{
  "n_layer": 11,
  "d_model": 128,
  "n_experts": 16,
  "experts_per_token": 1,
  "d_expert": 416,
  "d_shared_expert": 0,
  "activation": "gelu",
  "moe_layers": [1, 2, 3, 4, 5, 6, 7, 8, 9, 10],
  "router_score": "sigmoid",
  "normalize_top_k": false,
  "routed_scale": 2.0,
  "balance_loss": 0.000502,
  "balance_bias": true,
  "scale_expert_input": true,
  "init_std_router": 0.0235,
  "lr_router": 0.00274,
  "vocab_size": 8192,
  "norm": "layernorm",
  "norm_eps": 1e-05,
  "tie_embeddings": true,
  "optimizer": "muon_variant",
  "lr": 0.00502,
  "beta1": 0.93,
  "grad_clip": 1.0,
  "batch_tokens": 131072,
  "seq_len": 512,
  "train_tokens": 644700000,
  "steps": 4919,
  "dataset": "wikipedia_en"
}
Below are experts of layer 2 (counted from 0) of a mixture-of-experts language model. Rows are named router (the router's row for the expert), up (a neuron's input weights, with its number) and show model dimensions 0-127. Each number is 128 + 24 x the weight over its row's rms, rounded and kept within 0 to 255. Numbers have three digits each.
Before each expert's rows: a language model's description of what the expert responds to; "mostly gets" lists some tokens that are sent to it at least half of the time. This comes from a sample of Wikipedia text that the model never trained on.

# expert 12
Vowel-rich pieces in the middle of longer words and names, such as super-ior, surg-eon, f-ille-d, j-our-ney, emp-iri-cal, Chattano-oga.
mostly gets: "ier", "ae", "ame", "ile", "ue", "ula"
router:111114146084095079135158137125107117136144105115178148122158099114119171138120174124129129149125100138114065174168112124124116169145109104145118136142108136126169072110174119138098133130154123172128130138111138124100167160117104155096135128165133122119111099121123102125120146143131163135125152158183143162142148137141143114082079124120088087126102152106107157130111119152114120135107
up1:144097098169142092123140148131119139108092137129168135088125153136104141132108142136119159103129112075088129112122158097124114096131134147145141156124102110107140129148098202102115092159136098149125119102139154118138113153073100127130130131115166124156117140145124136153127143101130144104129130118098110090126119159118144154158105126116112128096114134112175146067198167086097150147134
up2:117130089126154141148128143128129125123116167100121118134159152156106150154096121119116140123174107110113137093123122120071088084129092098110088138129126161105114117109160096113160135110162165131094084063130151128096114111136151145158149149156127150100084163136155141123142156123116170115098123145152116131131150119093131136150151110126131172142127092170097136169142133114143122076104
up3:090139146140147133122132129172098140136131100131128067183170140105160123157106172143158170145121138115137112106184127075119130111128147101162126142132136149116140125139132167103157131101117128104103122106099164108180068136166086096111126141118106101107147115106153122113095153114146155106134129139141098134146112145112121135145086119067120167107119141107105150112148131111144149120125
up4:088120127114138123136175118097096149106125097114125104110143131157131153138150094127120136143089156111076153147102109147145096100133122132137145153122127077101129142199093177112122130129129125143090083170104152099100116156130176163152141101132096106110131086129109121137125098135128106133122145116151139073150099173132156177159151136114123106148110119118090123146154118138143109109134
up5:149098164161133102104151114162092124132094089145080160142131119127125111121061142112141084152123139128140122146139135117100113124150091106150125134105116165140123156121141144180134107160120104132148155092086123138107152083155172125172135104103155113119134133077117149162145103142110152149147123113133160146105113136183118102124097154131129141118083130105093152132114151153151098138102
up6:116118090074122072140147126146130115113140152129159108100108101141128182097144124112157120124150125173125094133153090149123127140108084132139083179152091120139161138139115117162123136122161145159136170123126128122079136122093137127081139107132143174110106126121125170140100137072159117126103156140154161151127154143138111112118120134187110137149124121132113095136143170108112103131103
up7:069109120161116073131104140161116112107122131122141148135107103110125139127131156174122145118126102143107169154140135131143164136099100151185093096098163165120137108112112111089128135144135127149123109136162119138118121121146195100125135112159136109144143170140124098128109122129134164158092153150115125131108147140092093133138095109199091145110160091148167102123145139139107129138096
up8:106069132121148133112136121139120115130102142124130133104140125117097149102116127162159130136130218103115133152136135122103147135160202126137161138150119181107100156068115099109121105069179136149138107146116079147167121149145088095109126131129121125149159154125104131104148168130118117131129111149141129072097098109121103106130117122120112159144155137148144133110148133136145139134126
up9:130125107154167119112172099138070094111114161086092149111162137177100116120126152101152146116135106151157111153149145098139112119113155105119120122137099151155165125141127091118108098148163128107100134106101182131110164148185135121127122131150111110105130150127135108109124127131101137122152139142174149151101133092114085128102159110197150101157127101121123143137123110100164114128098
up10:087104118081141095167096137139137136080135095127097125131185140133118124115151116134159100131131132181152101126134101148127108134127058133120151142100176077108129109169137127139139077125149124126158121136133085168108125133134156086125099116119184118115131123168122107148144124072166131144134155079146138158114133129129176123141111138125110138142140120140163115136158109113140132145133
up11:133164126136122130114151151150148141108111147134154110130051130081102108139158150104151088122130139104117117133176178159117174132111113136135102111125140157096141138148139103131113128132081123101150099125143128136147107096167082156116120143127116164158148171161148112136116134114132091128114118138075105082137104126148130147095160071082097144141169146133128135125112113158156142122134
up12:049170107099141100121149129134105137128139160120145170119137156132167168124135136147122128127187111165124124132160091120130140114090106103140097152124134124144139148124099119130101084119155137161163135159119105139079143149172141078112117150103158096085121127147131138154109143142100133141127158106126120177148110105137147125133131091162155108159120132117143062145117140096127133145140
up13:106142135182141118111100155151119175120169121150113123106122145118151128143165138122138166134131144145175160114108099125149129156136075145115111115138151159126144110138087119125185108147151125115124136092137138112157118140153090111103141109102141114091121102146133101115108131117114181092163170159114101126134160156158125095105142074129135148105141119154084142115115049131145128128119
up14:099143139135113121138119120172131171101125175160150133131158118126165127147112127175106160096084114122096173133128105124131153189145112194136155099136181131119104150082119106137110149141120121109157113127137152118106141083107131111103137113117132106139114143129144116140078168110135131114089137129129171129128092129131115119094112152139125109111127139176120145136156112125071092139176
up15:104152118151104118143144124148127160142106123119145074143117117124136141102109123160171115122110099094134110124132174148127094141115134090119113129120145127126157111122159100092103121167129110114115151150091134136110124118104178072131118150139149115105101126136141102114190155131088138187164106126094122105136121133148110092106064078148161158131139104132156130143082102150153096138129
up16:146166091136167135122145183084163153100114102109126144146087118096146113155148119125149137111137158135147131151083157095140142124129135082170125130109112117062110111113133182153119122108147125145143103105145107078154111131088102110148110159111135183087135158159134146139091141138125136101114132129136090165105157144112112137156140107092134139109117135126138113160091146155140112130102
up17:122165086118121127124127110146104111149115100132135124160128115077169145161126143125150118098168117138140129121125108181148155119127158140109095129061053162122126113130073160169095153148116144114126166126116134153167135089129177140167131125173125122163126140091125139118115153146114124102133165120135147117090139122098116102161119133130099143146075150096150137124131141122140116126111
up18:117123112077132105117099145104141143134173110129152176077132129116084145142127111139140116117121106114138123150135159136128111123162178135081135115144128137147148154146132116118140109135162163184154101090177129119139149115141110121133151123110113100159121178143139139075130131117120189090089085156118090128139116110077156116088072118139118142109126137115148152089113120140142125120122
up19:129152162157148180125141154142119146120109083077107132142106160157134088142161143121146108086141095131099127115097111139171138110158096139159203157160140131125111113091141156122198165137139115109134134116119113124138103112125098151129079125121118087124119121117134100119125107121098154118119131160106120124110092102137142138147169135148076115125128087123113152112151097112160115150118
up20:153120127097128120114133178125129143090142072154126148129109100140119130097133108129144153107133134134150104167131145141136110127131130114117128114091158104144137187082123148078147098125135112067119091144092138129134160120076128114129119133182128136124117111143115159129192160125120128159111101114159126175176133145104125175107122098170114116146109111133164132127156084135135132166132
up21:132156152159135113117157160163108143155098108127149092135108125126127079117091115089140095134093145114108106101100117139147163168135134160124136080100146147142153105127153118155146148152133135141150115139156153138098170066120127081097122123096118121119119129104163127176130084137104157139097120128129161117161146137139138115154091093114155163147171150152127137135159110168143113093152
up22:169123140122125112159160124095153158127108129120084110131120157110159129143081138102168134079119142124105133147105149123110115179100107132138083152145134126128172094084129133126152103094124116122110121143113174122135154115144126083149102139157125103146160137114122154163092145138126114143092123155123136105118157133144125100147117176086165078126093141140128132150094137142118055114155
up23:150100127154122174123129140132150145162171146157120126160118140140103122158164083155175145142123111136159094097135152130121097118127155131093166116141130107114158126164130149144118099112104078082086146168104109134115103114088086130144145143117146123138097103116141139135103134115132141116128167096094082115105115113077129115082152136139141167153131113125158108168084126139138105115094
up24:146151147089093111103141124213129136104111108137076125103134123137143124110154138128174121131165145137129132125155158144118125143145131105106129113155129174124115135130084096139084115125124076144117152078103132179087157136144136110133099121178120114132125116109157118145133111143124109128084162123126150122138141131120136118104102114110099151157113159110090158155081128121195135143146
up25:150111125110108125149119148185140124142098157123138145103141133149147130121155101125158134100136126160129110137132144133149093143130116138130138159144130115156127181174052121184105101125139098135145146127114134147110158085133180114146137153093128070160143138139111120116186139121147139139133170176151133155094135153156125125114102134144106080119131163085088117116095132120103105132113
up26:098119138124168147095142099141124105142106147157103139131167134117118180152137165114125136201134146150120125132181121099129123073134108131161094135070109145140087137151125149140119154104107170122123108136081154149090103137170092109130174145104132100121130125116144136144127171152164117140141111102127159133156141127127102126119149105143132089103105117114156083089110133095137141141117
up27:131141143113140150150100159136144112092096159077114131179128145129132131128111119077138089148129120102135035113104154137095078139162094079104147116119102131119109153092117120162142102107139142131124156166120176111090138095146148135135101143150158134099098157112102115119138128136104127146109116124133150141142168100164139117138102150137168132145123132126131131151100125077121108114124
up28:100111179127125109136092138101121118136114119091150101127158092113139116097167154156142124125138162130109142147130105109143095094162128110152140130128134146124135144163124130111162115151148104141132072163144168138133121102140128134103132089137146094070102150125117093118155109105159164097175163115143117089102124141153132100119128102127084126169088164168086121122130101144153172157132
up29:108138139074117122145135131088116121128149134069143156136110082101130101157106123115139093131144138150136189135128123134137161125155098183105160137165096100138118077127116092143121151156098132106117129153160112138132113074095136160180137148128115146149107119098103123160132102153082137107144108130099145116191118118154130113169122096114133093156116112138156108120142127131116153134137
up30:123146088127184141138118101132161140144168149159127109122170118139101102129125164143110149152109117159134134150120158164110154101156135084167130098131140106086091099133136134135114079099107131087145165181070106130130112102184113140126132126127095094149119113117113116135129102134135112108116073139143149157146125141108127149104128137113120166125107162161135113138102138135148166074131
up31:108150164118137093104122087138086079114125071122129088128108120131107131132090154134145125111127123127140152125170136136110141155159142125120130127116081157088130122097080103136042079172145100111106108115091149122120148147169119109132124129131093119112140136158134159140161144129127159148169127114125160138160137122141137116177086146113134136113097113114146131104134138141137166171138
up32:104125117113118154183142133105114115127111176158132121131123137136115120164128103114162144160130117127116134136130127100119111123130093145157175145122095112146126104155122154154119150115119124149126084199127154107085125124169077133125094117109147131143170123120094114120149141136109075102177146093115154112122089106127152149094151103128141096148141153115178126175123082166135170137132
up33:149098122165177164138108126170132096141083164138152115145148143147096114127109114146118147108183170099124146101103154127086126128153123109128105152165119099136089119146153124117135126153131111151130148127098077125128080082104169164098135156145122127133154148161149141124176106102099119128131121122123058100115108127126139084128113138116094120119120131131128098153180117156121146125129
up34:145104139145151152155078120138159137129142156143094085147103157078106141104130116110129146125123179119143134122136116079109100129114117074133098094091135137146115111150142124134142164143137108161174166102160118137123182095098137123149111095128110118101113139109126167090142089144149088129158089107132158114157146148073121170154143117106145120156125125139111122120143126170111143128155
up35:097095104168126176169152128134118132160187140152107105152155137145142171125075122102136165111152155124108151137136164106134152136156122112117200143108138157126137127147166105156137138105147142133120119118121125166151141119098130107134144112120062085138129112144136126095134097102110123106105109131117103127146110155129133143103123121147142170138127193110081133136159141086133151103112
up36:117108148132134106127113089104085142135124129077167116162171138099111106115158128098123138167075134098119152135156112128148101095157092106121140118130135136098148126125124181111142125121127138144151096122145174116113162095167103159091136117156169124104177117140109085087145118147105134115149112152143131113108117145152134120117141136122137132130094169153122132192147075147123160109101
up37:130110115099128130117119163177098136160161175162107107125127111121118158112150133164141105135142163179148150141169107107140106110133127109148119132200130118138117138129106131107150167124096128114146087081105077150149182117123110120122102152118144120124124082116113149142104082118130128126130104095147072105152173126094132149125134099128149143118091111136108122159084124121099112129154
up38:143105075120083130121125130108128145131115149172094117123180163130169121111103115134102127138110124124105123130086125104136129181136135156139177103109182094140126089147124092096114110135147140102137111137115139159129088147125156117135190135179094119139150112149125098128150140104107106143143100115098124140114113085111121116130183162164157098116151121137141130168161139105119093110138
up39:156143124111126090147138161132126129139106097148149114087088142155116107133166102099163132104109136117178123106107099089118108146133093158158136147125092145124149063123137061148159124098123115153152119080127174145121160153176135124113136088144161161119140124083144096171089121132123127139125119142120141135144160130163175129123129131133167137100120116116150149106108114156111101126126
up40:137116124119143116149159151168124129145148130103127109103098125100127105122137127145189129088141123089095121158158113082106160157124102117108108106101171135128113118122119126165126081089123126152135098114084141146165153137137118153095151137125128119169132138078115123126114138137099102130165098132095138117121145107116152115103129141125116145170149127108165113170141099208083121168158
up41:122078162130090109130153114098130119116139112157100152160106083113123114145104122148120145115143145142150150150094101114117123111127151106133140093060136131118113149116121145125142145167158101167127129121149101136115110112077137098090162117157101153099156155089165104135175127112143134125166168127139107126167159139141128144131148102161110146147087089159134137132154120140100107180168
up42:164076129076145097114101094105151157121125148124167132156112139095110158144167134149121129119115185139147134149107156135118139154125082078123130110093119137165105126125137146169137130099103135183138166080148136148158144107104094077124071126115128100132143149122139157105112099130126149082107125114134113167160138131125135152149121142133128108124123149180114151117141145122135095155119
up43:080106143122097120162120116114143111143143125139104112118151090119123093152135151160124130098122152127154179171146150120121157117111141116113129134118113090173095124094116124147117104130102163178109144152148195115130091106138153145146126140121092121123113146156098151158148119159155156131082121134130164085123125171132167126144102082128113086156103157123158111129120093148160162115144
up44:070159124160095120144152121174136084133130126128131115133162094130159106167112107137107122133113150087138080142139131162098124146144111140120142191096141118109127121157092139134081132104093141163152139167126152156103122103077108143127126133160114146099114148147133132113114100130116054153079171151122110117148132105156125111112135121127139125122162141137135128173150105162148133123152
up45:158136132155138136192131141100127161101130081137111131138105127122148119156116120155135118130137158127182140111112146130111128099155147161155105158109126103131115151109143113109122119070144127161097086170097150145089140118118108166109108156095153113170097104116131133113145148152120090112128089099121157084131123125150117147104185139085112076149119118139145162145095132127156153164139
up46:110152122128124127137170126159140090125115108113146170152101114132119144155128158088142120101151120107150086128128114146131127152122154112128117127111083185089154127088110117139144120130131128141130104164068120152134137149126124111105102143188142139106127121092148115137124154150101059170069135158078105104153152121129085109100161131149116173140143165124128145153136107114137109140121
up47:179090088152107075153070131115137122113125160142132123180151133137157091124107156150099088078172125116075093100158119119155101104167130141138124092119084133128140130121137116137137112143119139122121103119099137122127130130156127108152128139157131163147146104143164143133142109123099167146098181120126125185121157125144157143110144147106139147152095143092139131117118133109084121102130
up48:136121131135173141150091161149105105100150163141148080171136104083139134160179126152103118117178139111133126137123135165123127124147131131143127145109106125091119142158106166172110096121139115145118120142140124113114111104105129140119123118122140187122126099176136123092145109112145111096113170098190116169097098107130128120122122158126100093146138170149109156150091149096104169147124
up49:151146132082144131091156131173143125110154136138115143128088120109112123144127162107154098154171114138088142110129132119148137167129124132169095106155112149114127115107092112146113150099131135101142148180145102182115124124119126120106104111135120114119173126107139076100128106163135091135108059145168119129108167102133118113134115155099172110146139142125143153161063144161119133095121
up50:162144107122098123121142150161121122121106123104151132162140130158138129117129137129152162119136124140127098128159172095109094085137164135117110159100098140132165093175064123133140137151100123137105104093104116135120129147087104124147102163158121126114141114100161130108105130134072122077122158140140155115094144096119089172157154115129141186163127135195125114140153139114120110144109
up51:081106167118144100150149211143152167115134115109134109151153154104123185131106105107149126177087093128158133139127138144145125166102126086150145159138112108100128101158166123135126136075162174132124115109133148133105085101120122114187079123124152110134131122144126151135123112138126139110109146131133099127117119143103117160120098133082153135152116129123107133148099123134175143108107
up52:149118155156108122154158177130152133151107097128095090132097124120106074123131146124159140108145141116150118134146134161085123109131136128130129162137142104117149133070144096110101217095124114142161128154117116122141174128103096107109131100126120121159064142119129131105114142106153150170137077114115093103134119123144147113119153136093131140155131122087135128092144143140168142141167
up53:108117125147114145114111148136143120101103126145187126175134104110131115124136091115132131144194149124164100120086132152121123107114179061111088099168156114107101130170155151160120108147108117175130145172107126109134116098165156135119138113161089122161110111160152135145152134146103118100098099116142115130128091130118146129103087134147090128133143164149159132141110147132115162114107
up54:135116084166203083138145121126137138089114126147106099182139157132145114120125101150186110154147141164137096107124112185156104118087123097114118130142097144130113126151142131152099172132142134110132138138143118080104115130126124148137156173132113164146133136108155124119127107094116137128151119112133156077125118135114106184144119134163141148092090115143095119102092134122148104153150
up55:124110114075113120093115131140140124161072148171156059107133133105142148122146125101091140145088133128135154129125151144129177123102086104124112094110088156133106120154192191132151105175159133137158124131148132134182111114155120106123122112155148120184116103139088149121180130127099130126105129117138116105126108150122145114121098117126115125123152131125098159110122146129108145120131
up56:145169131137115104152151096141140108160106136077109141127140139133148131109119132129091135095125111138108179128143110115116127119131120150118144120131158153157163141154141142119141116119093130120142115140103152131141154152102158074172097170132136073182156047138091157120123090138146115154099132139130119104114077148140097126115142098110131107122140165132098106138135144090174167132101
up57:109123121100110114153148145167107093114157142078139067150183093143104140141117108143130064141124157145157099112148079123121101128127115146156133105104103077099138111104127138143149128158128132148176105146115149119113154139214139133121140102115129133093165139132111118107115134135114086150153117150110142106138150164142137106132108115093149137130124138141114131179161121125108110157144
up58:164094095124138132123082115133126122089128167153132109131129163104134150115152161111169142165126109150120134129124121072130110140092095096121093115078137129103116083146112108117139103156137145103086106124135105189148129114134129119165137136138118158108166146129151173103115112145138133148117126123113156096148156115116154151151181143161157121130118106141127161120121116140137098061077
up59:095151123080127109110152153148117106136158165127152136154103125105130185116144133130074134151164116118133117144153118092103134100153121107161139156115083166103103144087122088113116106112121110147146137141138144082146140182113109115100117104150154148141137093095098172111143120113143123107129153128140118136106105071097117120145103124111141134130142131103142106094108135154100203160137
up60:132130097128130112196113098163107138139152109121135134122120164124141131100125119159190095158099178153084096142159135118158128122105152107114113130153114147076139082119170134127110147133147100113105103136109079114105133139150135084132150129151109122118145133090148153153151152104088087122116130113122142121097109167118129161179124115125117123140112121145091147134154138097168147171147
up61:132096167161120125118071132145151128120116131095126160092114149110142119143146110114136147144119135125155128115122091166117157121159082113115144128111124097138114074122127152147123120138098147138108134077142087116114161123097187090140159091054133112118144126122152150151153126141158164143131160131125119138132095155164143097159142160113154139119115147164191126111147136143100127150161
up62:136115082124151109114152165151119135130117127199132132109108119085126110141139128136142119144131100134136121119181127125146144125075160084127089132105118174166131127116123167145138134168138130155133155093104107148184140100098134105128082158105158111150123133130149113160083094120115146140125100097089109117123105164081107158139066107136128148102145131132154112146146134105136109115148
up63:153081143098129120099115073107088161127114123150134113190153130110122092139101115149133176109139133125089105142142113115104136140140177121135154131104089145137112179155086138097133091163142154128110106105114141155091145129148109131175140113122106131131134080133129140157125122157123103169138097127118150130131151173134180153120144089124118160116113128181140128116150168133126098143137
up64:102152118100096106120090108128099100106126142153134110131098133166084117129122148113082145106129122125118134107151092138143162170129086129123153100134118150109120161142097138166139146191107175117096144122129183092121135108134118110108129132110123110185126145156137107125127125114127126175146153160128145120157143127153152130114081071169121093111166093100160098121165120146139144139132
up65:085130147072119105094146106111117113134145097152124120151164127114130124144132134080106091179149109120136166135130103157126150155108086124108114119114145106156120110155177116111191144155153159125148117144164118195147068130164084125135115101177124151116164108119124124099130133154139125110118132130109106134146147110128133109089159106116114135120125159173118154112118146142163134135149
up66:098129151163149129154096139094153107100089096116134094127143078120170094148108117117135138106109150120113126125174137113133094081136091115109103182099103124088139132117127160080156126136109101125143103169137137107166157163118098177142089145158136124126149143148104119144093119133135139172107156136131147070117137108141133109121168135133150132127094149148107121157152104164138121110144
up67:118142113135126077144114114085146104103125132083144152165094104062170109139147140133120143153113154108126103106100126125122083140109096129115129163105095134134105085136113123124096146110130179123139148115140119120179076148116150161118159099128162158129129143067163145139142148161127108142118148145133118105132143100110143144139144149100140163139146150137146091148154170175112108154122
up68:149075103160111130131117104158152143058117110129131131105138135113115131081112135127138165166191125117135128120110174099128102113116130139124116098153119135101098089146151143113143170129146114160101123118120122140139109094080189147100122139142110152129104171120142124089117147174122137117138132151136148109061153143068128140139141095141118142118119088137160119153117104126138106113128
up69:146138152132132079126149177180124151188120165124098128127114175155119103136118128130140096150153154146112117154130087122129107122127114144139179119148106124133123191140091068124113106124125121122137128139146061123140144137116131089128141126093109092130138101152142147084138114125126116110139124110131132155096140059087111114160123137090151138158115132135129149135081110122098125153111
up70:141091122101126152129102149135160126116108149160135132134136136152164117166160131134121155178121152109153108137120181117142101078126126147142135181105135114104127196123122134127154144087094198118085132122144148109157090131099134139141093140126097127117113141133082128086135128161126111142114123111145144101093100118129083146128088094099151104138138107125146111160131107174139149155112
up71:106137107101127104184103134120122113104160105122112092124181139136098129154198133108086133128111138127129136148142155133100126125167138129126118145120100096129114129145122131145123093142127121116145153118148121127114054151162153126162126118100140172116143096118083178137137115131126190078123129136152155155125087113120165181141119112110104147093141156159117157097139133104122135103132
up72:155138105117101105176132140100157140118161066088140123116147151125143142099142123122130075134122099131119139145130133119164131111127139083154119127152107146151145137104158090153143143089161055115104168134122118134102148089123139101132114101138107170151137119126171113127110122171152134165112140177087147148149134112132182112137126153110134141154114167109113146102126123126146126071123
up73:108146114152137170120113092121128135105136137120131133079105101143119102115138142134180135113158110105088110152119170107137168146121136138119138101140175104134154109132110103126115121118130109100088107154146146163080087117116093132159154129142164145173154146109136114141132062135124082183072088120147110122133126107121141103172132132148151110156130091126144111135133159159132082126129
up74:174113142064190127121139140143199135131123127125156108160128111118134127122141091114110092140141167147125108143124103110132102130128121081062137114115088102104164166117133127174137130132178085098122102120111116114107125109165140131122134123096137175154132141154112129108143102105167123137119121179156122133120175105120136157119127130122099166135143146142101122151127129123129165098139
up75:100125134120123143103122124130139137095139105129136202079077162158137156118135126150135103129120138128112166146174118139121121170153112156123109087147130118080166097062074146127112147149123141142106144148148120111120149121124113145137147105139160083134175079135123142126093153117099091140112126120134092126151153102169136123150104134120164129111181099108147138129140144110111136133152
up76:112136129107158152144146059110133134139153155107150155090102109128061110115120108144145141122121181140141083141110135124115106142111146112165153129126126125162171132132139124134143132135159100133119104103144158172151085118105154137129122144101135145124144127103177142131147099080145106131079087093142153092147153148115112113151159122138094171171126122135092097114126114130087123140095
up77:117175139112131129112125141181131113135144117123154095125126074156152100159154133106140093116121142117143119131110135117119111082132157140174167133142086130123099151154054138132165156164141109128123115139125115122142159159141148166195147130126088173138101103111097169100134149131110111142133150162155104138163120118115158113092115080133124088115115130115117141115116167124134094121124
up78:112118105156145150117117122110143122148166139147129113123159134170110125130153104161157121121138111147148169124155123163095117118097158103084130126162168103107113158145133146128159120145133151149085124120167104089074113108106127178177142149117149135122139116126153108110107116093127114144091149110095120103141168102096120159108077111141081138091102086106152101143163154135129099124148
up79:108147151145129098124153100139143114148091139182146077114112126139136091151134102124153134142120154155128149126094120121117144154169115111166127112135109116165118134158102087116090107127132127164176144116117108076106122134154098137148139161096129212124122105168103143124061101142145134137111118123142133151159128113110107096167111107121142135108095090140151128141124087154121126134094
up80:132156123107155152121123154149109118113142158186106130110116171144110124114077146129122111110141145102123086091141157104122124111111153114127132100132150127129099131110093128189162165110154143104096130168173075095134107126133139151147137166097128114091126103173160137119110154118136151124154123115156137145130126145100072112166142134176156106102136098159134145162151127104108096112116
up81:104107130124130145132078156084114149135135153096088144141117139179129155119144108155112155101142096155101116137108126125160118145137148153122162091099163126099111119105150141134101100117140134110138114190171094101102126173152143104130129112107168080160142126145183127167153115162172140125135137121109139132138116132074131133172141168129127125089147120107152152128108119154134120086118
up82:149118079119122164132160153130140161179073152116116107128127152098107138141183117127116152131119120140110116139133111127176124117138149120109067140162150117116127124126184140127126144101090102152103154118096116144099102138100158107131129154172123123107156105168121133170097132150140109144103086171101169116115135188122113150152125134087134118093142139133132089155110132108157113136128
up83:127115137123106104131105122076100136101161106141107142099130106114141137136105105150135117110111090111099165122130094127139079147164122138136162093161141138181134141180137151160132116150101142137163102109131162141155117144153124119130127111179094077133131099175150135088130113132131187108133120131129148091157109133127154146142089112141162138100137139076092113100103085120120104131149
up84:095118125141094088139098140167176106101123139095115136110158102106138113084103131092153115148137145138163116149150132139128124098115125128132086098120086140096167134128193103153114161110131153142105150150122087158147114087154169130100121133171140133122138161148148136106077149137171120118108142163126130102092152141106119110100161098165140138116118119096164148151107131164138131133108
up85:143123148123122105132113098125119133152156164094104134157132197138129117090159096147085153110128109124152110147134108140141146121133064098146128109142168114097127131149174149103152095120148160115170124106114183129131100147102153105140105110152152100107173117140140142105136119119150127125085109137140129146072094137125126155148143137127157140091100136191133105138152094143144130139165
up86:119126119183075153151074152130090125149153134178138121172143150132115142127155105090106123133101103089091127125182174132143128076135134101116136145156135142144086129158068135118134146115108138104112164141143152109132113113099121136145130130092132147088130150115153120108129127087118116099125156157118160162086108104088131156150165126149122151126132116153119159114120107139134145128087
up87:131070113160148131121178134181127097132125132154101118148116161104123116181130161161118170145103117145162141102174095128132123110088148096140081135134100166135150116133133111143093124106104119142144147146156099157146152150093110092113121114146139116088123129109143119125133114098132154096145148124177078152120100128133136123102118100130128156151151150109067121108094133101102143145110
up88:132088119094183148134149099138075137117188141091152169147081117120104128133106135179078142147134130102097085123140131087112138110155134129155125109132169132100125158114099101121142146120121138109093111172131141150119149148150148161174143125122146091109138121124136147119092142134128126124166103152152144159152118113153111120135108093131089144120165131152146100142108165105121147108173
up89:153133118089137140110112124152147111157146119163168116126138094096128109176185113159123162100118127117155111086106135153097114176139153144134146181123128107154096143172097113167118075128130137146184106108126090154117160132129118169105127116131118104119136131129128146101145111103133134148113180128146095151083093129081116109123080132141114116133132158102109166136144135136141118106143
up90:134119106159103147148171106082114162096157139137108146113083096091123119136114135129160159140167120138153151117098159122119112131121137125129162122103134124169105101100078098136128107155122135137130108117155110126157133108107110078161119171069108153131135115134208162139134120119153130147165137091137141119139117137124089141148131123164167184128156098133114115116139093109130146153129
up91:145132120117132198130128158128150134127138141119128138116152149147136152113077101066170083139121122126121162096107106108120137138163114156119143090137142117145126139060137125165129138106146152137110126146118144114164101126157152136165120140101115115152130158132142081118130116155120129144110052138165107109094108145151097118129141125113142099098142140131132147149089142112149082159069
up92:160123095134136119097082099116122117141092136151158110134118104143152135133174124110142164103077145127144142172130141132144102097111151123101182130106156151157137134130156095079140061147138122083144102095106138101143101131145146098127127120163151152124135132135112153162159129124141149090106106103161139107146103109092176115118128109149120125160149134137100159102128093078113145112107
up93:123123085088165094124122105106105146105086120113121169162127111129132134146114130112124155142137136143163100103139129116137109155151149098115098150107116118133135147140095137116139106156088116164126123099111125101096126204168142113120146106084172155089130110153120115135119130170144164107146101140117149129148158168123094110156094125164120087102137145156159095104103120141171129112175
up94:081111108158097104142163125143135114175140117186126139107154131137127147143188115127139145136129112113135170109145101099127096127118143109138121113138150123157133109145099124077139195165085119130151121160151146115112121122084096176134125121156145133108114094078127137110129111119176116118069124116136151182113115126135165145112158126136119135137128107090122146134084126157162108112130
up95:099133150151112164110153140150133138124127167135128117139136090102130142102136147141109122118110120085097084119087081129082143140143173125097144105144157130095091124176124103077103093149119139100137145150109109169062139114136155119163108094139121160112124099132106105118124113153121122142117142110143170139127163082153106125105104128202128142156126133111144152108140158123136157117115
up96:140154136150145093111122128093151128135095129112109178098078175106152137137147102153127148100123140121111162151118098150117157116128084129178111141108150119135136148113118154113135171112148128132100100118105125143136147097124110126128163155130193121129074176151104128108091142104116155150086103130068126139199131104112117129153133149136119145109137129115151120157148110089150156122117
up97:177086140116127111168127085107144124127137135131133168123141137091117145154080111092136100144074140142082136125128147094129100155131105160124174099068145099143167127139114130144141146135127130137137117127154142154111119121112148156168127119107101112112152133112070167112153125111129142125117133114159154110085103095175097118136149137163142089142126133149150124155181181138117120126124
up98:161136164120149064147161124148122137150127162139160140135086148149128133127149128119136117092139176137164113117112070116129130098095116168106178125201125098150141160133095100139103144128086125082138143113148130103172105112109104095155119164100165133142133092108108106162114096131161124133126144122123127116099094139157141106121115126108127145141130110093105134128112095142139133172122
up99:106123115152137123126166125169111100077076143144133129138105148143133105136118144135149129124206134130117111121150111147094108101117065118132090121195102164131121136074108112123120106084148130136162146132099125121140108099135092164111116139156159151094119127156120078093126135129129123134147113131131136122089156139118098138115147120105142146134134142108153167165095138124193140125128
up100:136137123107068092144148149097108101122143131143135163103157140104106152148146090102167109095091096122148169154175153107152156153133127090142090168129093117106183117134129120157117142131128129141174113155123139126147135112119123189120141139180110099123144133117147153134132116149124124135099161140118139111134104169106101150142079098105100112105126131159121159141124109126152154116176
up101:123128146095103099127130129107107140152117138099149138124156137116127161119139141116106108107122124160063138118108135175115101137096075116139114159130156104130164141150165125114140124190120103146156147114095134142112098170121147099107136119150147126103137134124159127122125124122185166131136129176107129109126123183128110076111156166135094086160128146107119146165079140132144081096115
up102:116173115133122162125101133161110144153108117128126115122159094142141090154151141092121097136132098105167161101173116099097152112140063128127112134114092165101151137069069119095154123179101105135095132162122105102148139136102130091162126125139173095147154127152122119151105133144091131150149130127147134151129133122118127102146112158134153147115144122142125140119136094178120125162093
up103:134128132109144155134136110122147151171115124109095061133114133131142133113083121072149112109137164116057088135149150099132110161139138144116116132130140083184120116135108095125183098089092109126115125160124111176170153114167130132135100113153098148094169126131117142127122106146113127151138125123109190117138148105114109149148160115151162123122146142156090119134119103143121138143125
up104:155137121104151140109147151141121103123160148111125097146138135144120101135086095147123129155098118135101154125096107108133119126150162096180109139111108163112143148131114092102162141098151107142120147217136166108140123158158123158131100119116134127091093121136124087128068158163157131130134109132171116145115144122162096093140140104116154117120111115165116122121108089136094187132108
up105:128069138147109154129110138067107114161138166151119167130120130128083146125121117127094152125146149133189112155130162190137130145097144114120116114103139149117128106206129124115140117112165117161090155116115140184107119086096084123119137143172108128111146126134136138103118101151124103147101106139135155148138144106075135150129156123153096135150126129135123121098111116123138152166120